Below are experts of layer 8 (counted from 0) of a mixture-of-experts language model. Rows are named router (the router's row for the expert), up (a neuron's input weights, with its number) and show model dimensions 0-223. Each number is 128 + 32 x the weight over its row's rms, rounded and kept within 0 to 255. Numbers have three digits each.
Before each expert's rows: a language model's description of what the expert responds to; "mostly gets" lists some tokens that are sent to it at least half of the time. This comes from a sample of Wikipedia text that the model never trained on.

# expert 7
Description: Word-internal pieces of non-English personal and place names, often with diacritics, like ñ, ș, š, Giac(ch)ino, Alcán(t)ara.
mostly gets: "ñ", "ș", "ç", "ič", "ț", "š"
router:103144049202131175131099149130193158114131105062158147113185219163113155074136180122087126105177151111096183094093114130142093115105113107117089154161136059125149154135085128120110121175191113089150113132129117080146164109086088143174090104092090155117124173115145159131140125087106116075098123119169178148080091117056132097169093179132157133127167098170096114149147098097108169145122115138126089135096169118128117149141098168122170190100126109157134118120134118107142147150087109153203125097140119129127132139116121131127146062170161169121148198135140198170138132143183075091110140085076097102175115094178167125102143116101121111143073117082067157151101072092142086130130
up1:107141094087152168094104130139155151146157110141059201123147111092195144132083151133145144123116134095094139119076155107119138139066148084104134105173084115103128127106160102112074192107085170132134111142176084180167128121132090142146147123149105166155169213134114115090172112137080131128189122150171159169075167163125062139142152166165140201093096121122100110169147114159111165168121094136175157183095147140094154128134116165132186094126144107152103187194093119138181086154101140124096076102140120192119097102149071134148118098116136146163103178113059179150098145087139090124133103085077089113168106170119064109140136174160120120103198118148138116165138098144108136126194
up2:139084095115122133111114143116065174125061161101101143127115087102118124166112182152116171118124156150177081169083112158103221109121177104131190136150168091132189097133148135118112100110121092102095118112166142160166180111130143150146174115122086081201140171166117141131081141082099119148114141119131120172121156106119065112145117184150136146110097148175085151157126067147173135144188127110058133177112169173135173138127143112144099127068137133100117099085155138141147140105137094138124207135133080159094121123064210126141096143152159181108119136161071130137116177142109106065112133139064119173107088166153140093132148155112140103137137178122109081066120124109130159212063
up3:184136093128106144128147155143110162105099086104055136070135158103116115119127112122077191125142162105198051052161114136119157106117173132139118147142121076085110122076124092101138086119145101186142102122189161166149128128176113134167155185138127120102141095033108111224106116080142155145199155088117128121119173093129145111082071106132098136125141137065154121143140100135096097134145164124166127140152126091108157102121138150100122177150132105102132172087155126160131113142160128143129072120115091138152127134125130152181094140175060148094118139132107137130111129124149119158145149081125113104116091164078134129068098162041107191159166177116071029171132147159162146171140
up4:158127047155149104123148121123075138152208082122109134167136150131136134148101093140099145103152135115130148126109107080165100103163151084139140146141136182141061152159130142183176138129125110104069172125124078115103070120149143106112164108140156116118172099107161124103109149145121131121232172060153158065121063152118113127116141117145140097140162134108137187080099154170179095152224137129101151107064174108105128154150108117176120151124142100084196090166121151096182126134123176107104158162132156120143110109102107124116034106109218104119092118129167124155117081152115064066110094135123079100156150150149113133150075101154067108162130186130143145158106092162126096126163
up5:118137152106140046139148137090146098123173125179093073123097129091096105094086110086144136171103146139157079116122080156116073171111165164141136132132133147181153119147144143120121129077131177148154161129154113098137163098129082108140122157112129132044064105121114118096192107160145148142095111164147162139106226116114161129130113129098197154121114156115163108119061143056110106133131180128160068145109170133135133129065098136136117162181132129094188139117150141124205156200146146085103099134138152134147118143127159156162132152155173113145138111132161126107131067160107137200154141229115087124081080160161098143184113159136120137206132083136150147115147150125136210170177
up6:078157135133149130125149094133173139155115117162110112194167100165150128116129121134200092174091120122166124188092192084131139138158091124136122135111122068110124139134129075129094130119101113103126156143150069120121078161149097075135084176120153098126151077056112131184089105146089097132090101134093112132157096158143063163143168133096095112140131095128115125163135134160178111082154076102129197116168133126073160155147099088087158071129155191131111136160064132128082153173127138188124195140126110120101129144144094048114094103157121206131125148047080122136106129167101109182120088130126151140148154169117062150147133131150155100115169169162102136167085071087122213107107
up7:116078126139125077185091128085134099151124093132153103105108043092055137117099079080130144168148133105187096113132146143128102173181120096165134158131134139111116127119110134141076091148136137131147180157149150146163132131121155097118162176171150119103124121173150126199121108101056101105108139093117188097138159154193127119089090165135094050184127103106094131174130108166109118131132152150185089149151181153153123166116162130106078174126134145119124175149185093127143126075119109095098135118113102131088101117168140115167132161100122112111173104152191103091158109107126114080120049119173168138164132103154123165082159255076139168153103081165079141161093120148172137130100
up8:189122129125132067123098143098093112098072165104155148106140125118158151153120068122113106123182103158119151098129186099106160124080112111112079114104160162162117127132112087138149080053116196105124118092138155111152095100157134187148138126128107123042099120120103110119126122179122089106166179054149133078134119161118140110136138140129081127120103087168078065186148162154196149098144028113151127079167118115161077113214135137131149101120118125128150143048146139166160116096122168097163138170167115091096138107094167138087141143124179085150074104171118154174158116095133114173185116164126098108124073121069119193104124121088101129064146132120147126157113198134156117139131
up9:114154167156140135137112124087061153169178079126117151101088119172118091156110111150067186103048085166108143141126145147053127124120131198094140098117103128140127156148158086147060118086168122123171129083100070112116168079119089120120135123100100181137127162197144109149141124120152181118099144089110128162113125134138118136165118123157129118164079155105128206074114106175119137047137122181097087108109148147097127125153099077103125121135141070091168183097113188125167144074167156100168145160149093076074148119100148137174123154018106160142125137144138135151085205135130095166178146171106109120169124113073094129147154148126101141094134115120144089165119137087103107150088

# expert 13
Description: LaTeX tokens in formulas such as }, subscripts and variables, plus word continuations like Qur(an), br(ine), Camb(ridge).
mostly gets: "ethyl", " you", "ə", "gebra", " latter", "}"
router:132143163154098146064184072056142109067114139153137129150093157171181144174146085155138108081118134117159106154128159129167138129120154109129096153136105129120102118099108133088148137038088127119159093142131084182134131113088142139090157190076183089172072152110089169137120107090172098153176088137197113151148130134111092153153123099059142152162093136170144161106108126128083156157115094169134139210143125179088071086094136087125086111145101210123115119116105112136114143090157075100121100173129142139199144157058068125127132161086152108102138090164125141116083112092122178097219092167153083166100120124148157108126087105112136126104094151116143140137134072138126118114177
up1:189115099143168122129143128100099156094093165094095115157123200144107148136109128138085120127171109094123102153144095120147150180077094171090087144080085031157106096196063035138090095161123164069133130116122164086138143128159153106126170103129151135163117113073141077099126141096074160156201142142106133123107123136103143126070086120196112155131132181152170139144120137153130139115143099135117125115141172154139124124107121110165162141160144110141147172195147118113141124154090171130143124150141179099189075118136179179091117156122086113135161096191135144120130169104099157217156171176115177117146167086104152103087156076161157136116165133188085067105093117120082121163134
up2:083094118107145170117096073084117131076143090146149148113122120148153079200154099132182116143180084133067142124162146085120117158071090117151137145152125115137102161156097113165068140136139089111175146143121142153132090159161151139146216162158199116162099100101074095109102110156095098129111118141113130188113112112140178142100135124176087182183082132129101116200075148097134196099163070176143127067076112195126118129145179211128119158135135130143154102071193110142091101107147150147200135068115126139131073124051120086137136155168150177170132139161130106149120091087192126173119106116101126104118157127150125120115156157162128076134126095106135134119131130089106112149165
up3:144104131123176112123078094104168161104089102100091116132108169122104101135077109163151087095172126121121150127162108141131104098135137084127122095082131111125139106150143062160064128138106127139191118181113129104189151129187160152092126134109147089149090120140122075090158115127138049160124126125137165135079150132162094177145121148121135153164113082156149162137173144170107121036140079056117120055040174131087135086152162128103126149125141075165173145155109066155122119123126125140107126101115123081063144032074160150058146118132103158130078142117187188113118117120113104135107105101110160192135192168094110128146147127133187143113143128191142057088140147120120130163154
up4:094118155131155173121087144155147149080145131140162178110095097085161161128106122102157150098133093105125215167106089087123131132093088089101113135089120120116095100140111123116110077091170158131092187118141143065160085053112131119134135123120136113123112098069129107149164108161140147198173101115152098138138184082161178106115063166115074124130088100119112082184188123109110118145130081133177152117102165158118152132137158169116144140066149145119119189052163181122082035153081095126165128073156168100076101133061111144148081104089151130143090124152138111169161101163137122152106148122164129120198171119137145158158106105125099124126058189183130132111178171090106123114126
up5:123124080150189094186161132078123145091125139151139158154177151138117149140111084189092137121109108132134109097142090102144135188074131161136114128115125107104129113151134107133095093119186070106135139133147157154144141172169158084110152069175119145087102123109102094116149077122032149162153171166110163123122115131114108113085070147159113112138147175138167199105143109173115151103162126140135128128154186146109108088174117156136122159113134160152154155180122143116089162124108116135217129140141154119169100069121121135154125209137116161147140159128108150166121137182066122200137200141075121073091166128133152116107138073152230125101146154164151082073086118086127173183197
up6:104099092083145087088075120130152114090139173197110089156180101126178148065139113092105121116177095172087153058119165112117108104145111115116114164126112065137143112163195150147062089104207142123111132165133095116145136159113099054110107123126076105150133107159143116157105124149161112132148132090176161147163088183135150138132083125211106081118150162181105103171089095116149133117139105048184120097159132108131146105118155116171151142177134140176110115196130094178164106125084093124191183105126117090067095103119100152111131106116134051142179141138101097125142185143158134171135098071086111099092111162109098153144116090114143115181109129142119139120072105149148148123062
up7:134111133132143182097119096129070107122116095155167073161137100053155146132175123153111113103142107105074160137093189137144164109124175143150130131055134145098102104125159128124138185096090111088170105121157151161086072099152123214127140150131069100092193125135178172109107119071135103151100173063107110136125131147125119147110101103083065105146181136148148127096088146117198109018098151111172130104144136112125121149105114152083123170119171117068157169140143118103102049108104151101142115123135124155108103113129084154110096228119182201116167102114103109114097106155144155128126145101162124124170086093105102156124160127156187128114132156108128134105138165188111204119091
up8:142126110128181166143127171138135148110157132130122112128148143162107187084091190156125157120142091122140108121152168134093086137109137130097132116069132111140186028103150062211125132125137119185108168134138127075108128124114146137156107167172087138118168132122119090115136097116107136145107196120076131154125155175117114133118103163144107171190138081204144127097127092165122167053148119083136108073086144093138136089138169092186123133098222105096146154119112154154129112117115151146155132151121132075120154053104160197169096181185137165098114185098141143146120170143108074184099144086117121063110132158068113156161176113128139077144109134156150101184130171099098173164140
up9:151063142165133144126113154129138116101127130087153162153109175151117083087127121124096095129156115110154123100097098123190075161165127087070093063045114154146176122116137125120177157131246089088085107103105167128085062117101138138115140116063118152135075123101149124073123100104083133096114110155157127148149163144123126133101052093103101144146092101158147142151131065119111107186140170174177068105129195111093098106118105135107128130139143159117162170124125140180130126158119136116190090145143128124175131171111091144161090122148160159132147136198093144171120143132097143113116157195133095196152168145105166153137136120125173054145114144102106141172143090049163179176105

# expert 22
Description: Uppercase letter pieces inside acronyms and codes like TKM, EIC, SSHWS, InChI, plus some ends of capitalized names.
mostly gets: "AS", "TA", "PA", "EE", "CA", "MA"
router:112124094146146166155110086152175099113120134137140107114074156154235181168181100085130145074094078142107172174107125172195105115105112151112133073110105101110138114087140116134153136157135140136149106113156138136127110197112104145099110102133061174129157161096101134104147155088157061067125171167144124097148132109062145166115061120156092126163166128078118175114100115140200081155092154116191092138131159113129124110162146127135128151176128108149089165117158142074125101134136172092090092144103068196131140095151162134122125093198083111125179141128153171070104121130150151108086121148144076139126176113155074185098107112190154094209120129106080147153147108127111160161153
up2:152127081125130138106118175138095133130142085144108090094113139133128150103103094134132134162184119121144105105136107093160139124129142122179100126133169098184136109112140112131090112090150128152165131127124120118086108151189169113136132169123136106090144160165065138157139131118116130149125137155141146167121124156174102112126129137039081133097092141106085115141135061145083211158160101048173105110083188149167085102108174093136135112176132172138115117048155074154083098066108112171196090192103145104119095128151157165125146152125135187140118216063108146127104144173068147137149162108065098106090147230137086123088123130073148131132160098151119088084206133147161132142088
up3:169123062083123121143124157162149169108162160179156159085136158116099160065085147126103131129152164111089185093139097149082090151188144113066155132148145102127110075054096121147138106194148150066129122130138081075122198146176095157080103115157121102036108161128128132171105091108133143138112168145121141160128153157144130114140135129111134170151041147174153111119121080143093159126101115036122111102074072143155171135134166137123086127107128135214173162079137159183140099135134121098124118155104163099131167127155104143155167123149095094151122106096107122117161192095136129147140117140093141171135127165114165187106137180164142112147212117193096093116144139085134116176120
up4:162086109174077095165120158121172118052065135105103114155114140093105169113096102192108153122190158134125193123212148100147087165113082079096163183174091157099127163128069089120119087128087167144154196159084083148168170112121142210158145137122125152159125170161133102062115084132129179140186120163164168131156136144152110124114125143120128118132107138143084119171137100159136178192141085162125075119119150091124104139130143122097142127082126116158194167151176112160147106137138122132118138139199167104105160098076074187123119090134151100156123178174133077137141123102145111085126101109106106074121136107144111152130152128164143047150136113132140186080102140143173081121103
up5:115098094113133106164167121145144136125100122124149187129090170122111134134165115085162133121150149148075122168125134116161141184107112121098088085145193104153135112057113156118121094052128166096138143156120091081082041096149141127153166191155141110157081141169103092157057109195114105135087162127133099156130125132133137103092128110147118171143055078152123095109094107115110133166180116105094131134149124112164144115163080138110145069059140169179132137092166144213097197022139120117150123172164180072149136102099188093155142091129137128161150124101110142090166070099117141160167129122103117127140097133137130151141143076107163090127217124156123139143071121136128081147094
up6:139178097156144183082153147094049121183150151154125091171125106129118131199154086096152125127160169169083117144196131191156151105144152091144142114170139103108135185112158081087106116155089124185092092116179137105123097105152191120091156125114148125068125104129143125100137092186097167150126136092117144087143163134141126146183149129160110178178166126114164134167119130138121110095072079119129147096158079207138125170126095119154186108139164157152142189123168073143120152148127116100170090111126133164131136135124092162122092129116077158095131139168082185131157112162156094120164158061154110158077100155061107095142114156185118122092108093132099048192113122118124196157103
up7:108186109128212122192150149143123111108116087095101133154189087105102161170158100123159142122078105156124133097148103131140138176181065121155131074125088126166185114151118181135165137112093163174090151213076116084099135139114137144177213136157117127128117184086126140116124098116114136121149140114116152125125092132156141174131098160109125159149104046130172105127144120103058114130123096175151107083134078114085088090136157145157094111128141152089105115119142126148171101112155154092081150141122107111158122124102140119196089173133116124100124184199105145105120124138091116168141096086137109168090207143069132114143187176187079095126089199150102158114136103167159134092200
up8:129177142124169158171159129104115148138098091107090113159115090143075104190118123175134132161154195149136144147138142125143105118170130148169125086126117109158122114157107111100126106108092177130095143104166109166127034053123102176171139137126158128125094205091177085085127118134149143158172127144127094069146082172147172126152128096122129115092129169093084096094185180201102120122142118182149144129122163094128039139099092116117134086131145162111118138136135207121143090162146070108106105194127161139130139042115135103124081154142179099127174119121097120169158079111122166122097183175143105066103113165154120123171090079135115098118178192147094167184100149159132130098166
up9:108160124118199132139122116139160096160126112163128166154166094077117117085141123110148097141092166123158154130149142097097142204147160094141113150151085140160076142147095108174102148091193138075136185164138138162129117122113128115138135134098161165134143094121106137103147120127065103109112170121179100057042099137187111101117126115114159142112110096173093131105102128174114124123193126163175164069092147085098134130099046157125180120158144223135168099111109140136160162106074116157163117180162206109047122103120161172089116119220149136087165111212133149131092166124106118105098120135153172097108125122149112131129124163182167097154132105152154129190182127151141129108152
up10:131113090121102153114163115151142183074106140114084153119169094109113099082082164104146107136111102110067173146156077119144128154144084091085078107113204147119112085153111107161048126091200083114140139134157151119127090132156114117098212144116087173154137120117111138183149094120083217152157146128117096100060113114164133147103084126092150170164107115145140120080170068149099157115165141117178179112080085099175110161195139143106148139142149163121117104125099093130173140132040154064184127146095122123116075158118062131048092084151107131131130176114124097111109095116117094132127128148118133076144148171166119183129155135127173102128076128190130146150083144099134132138106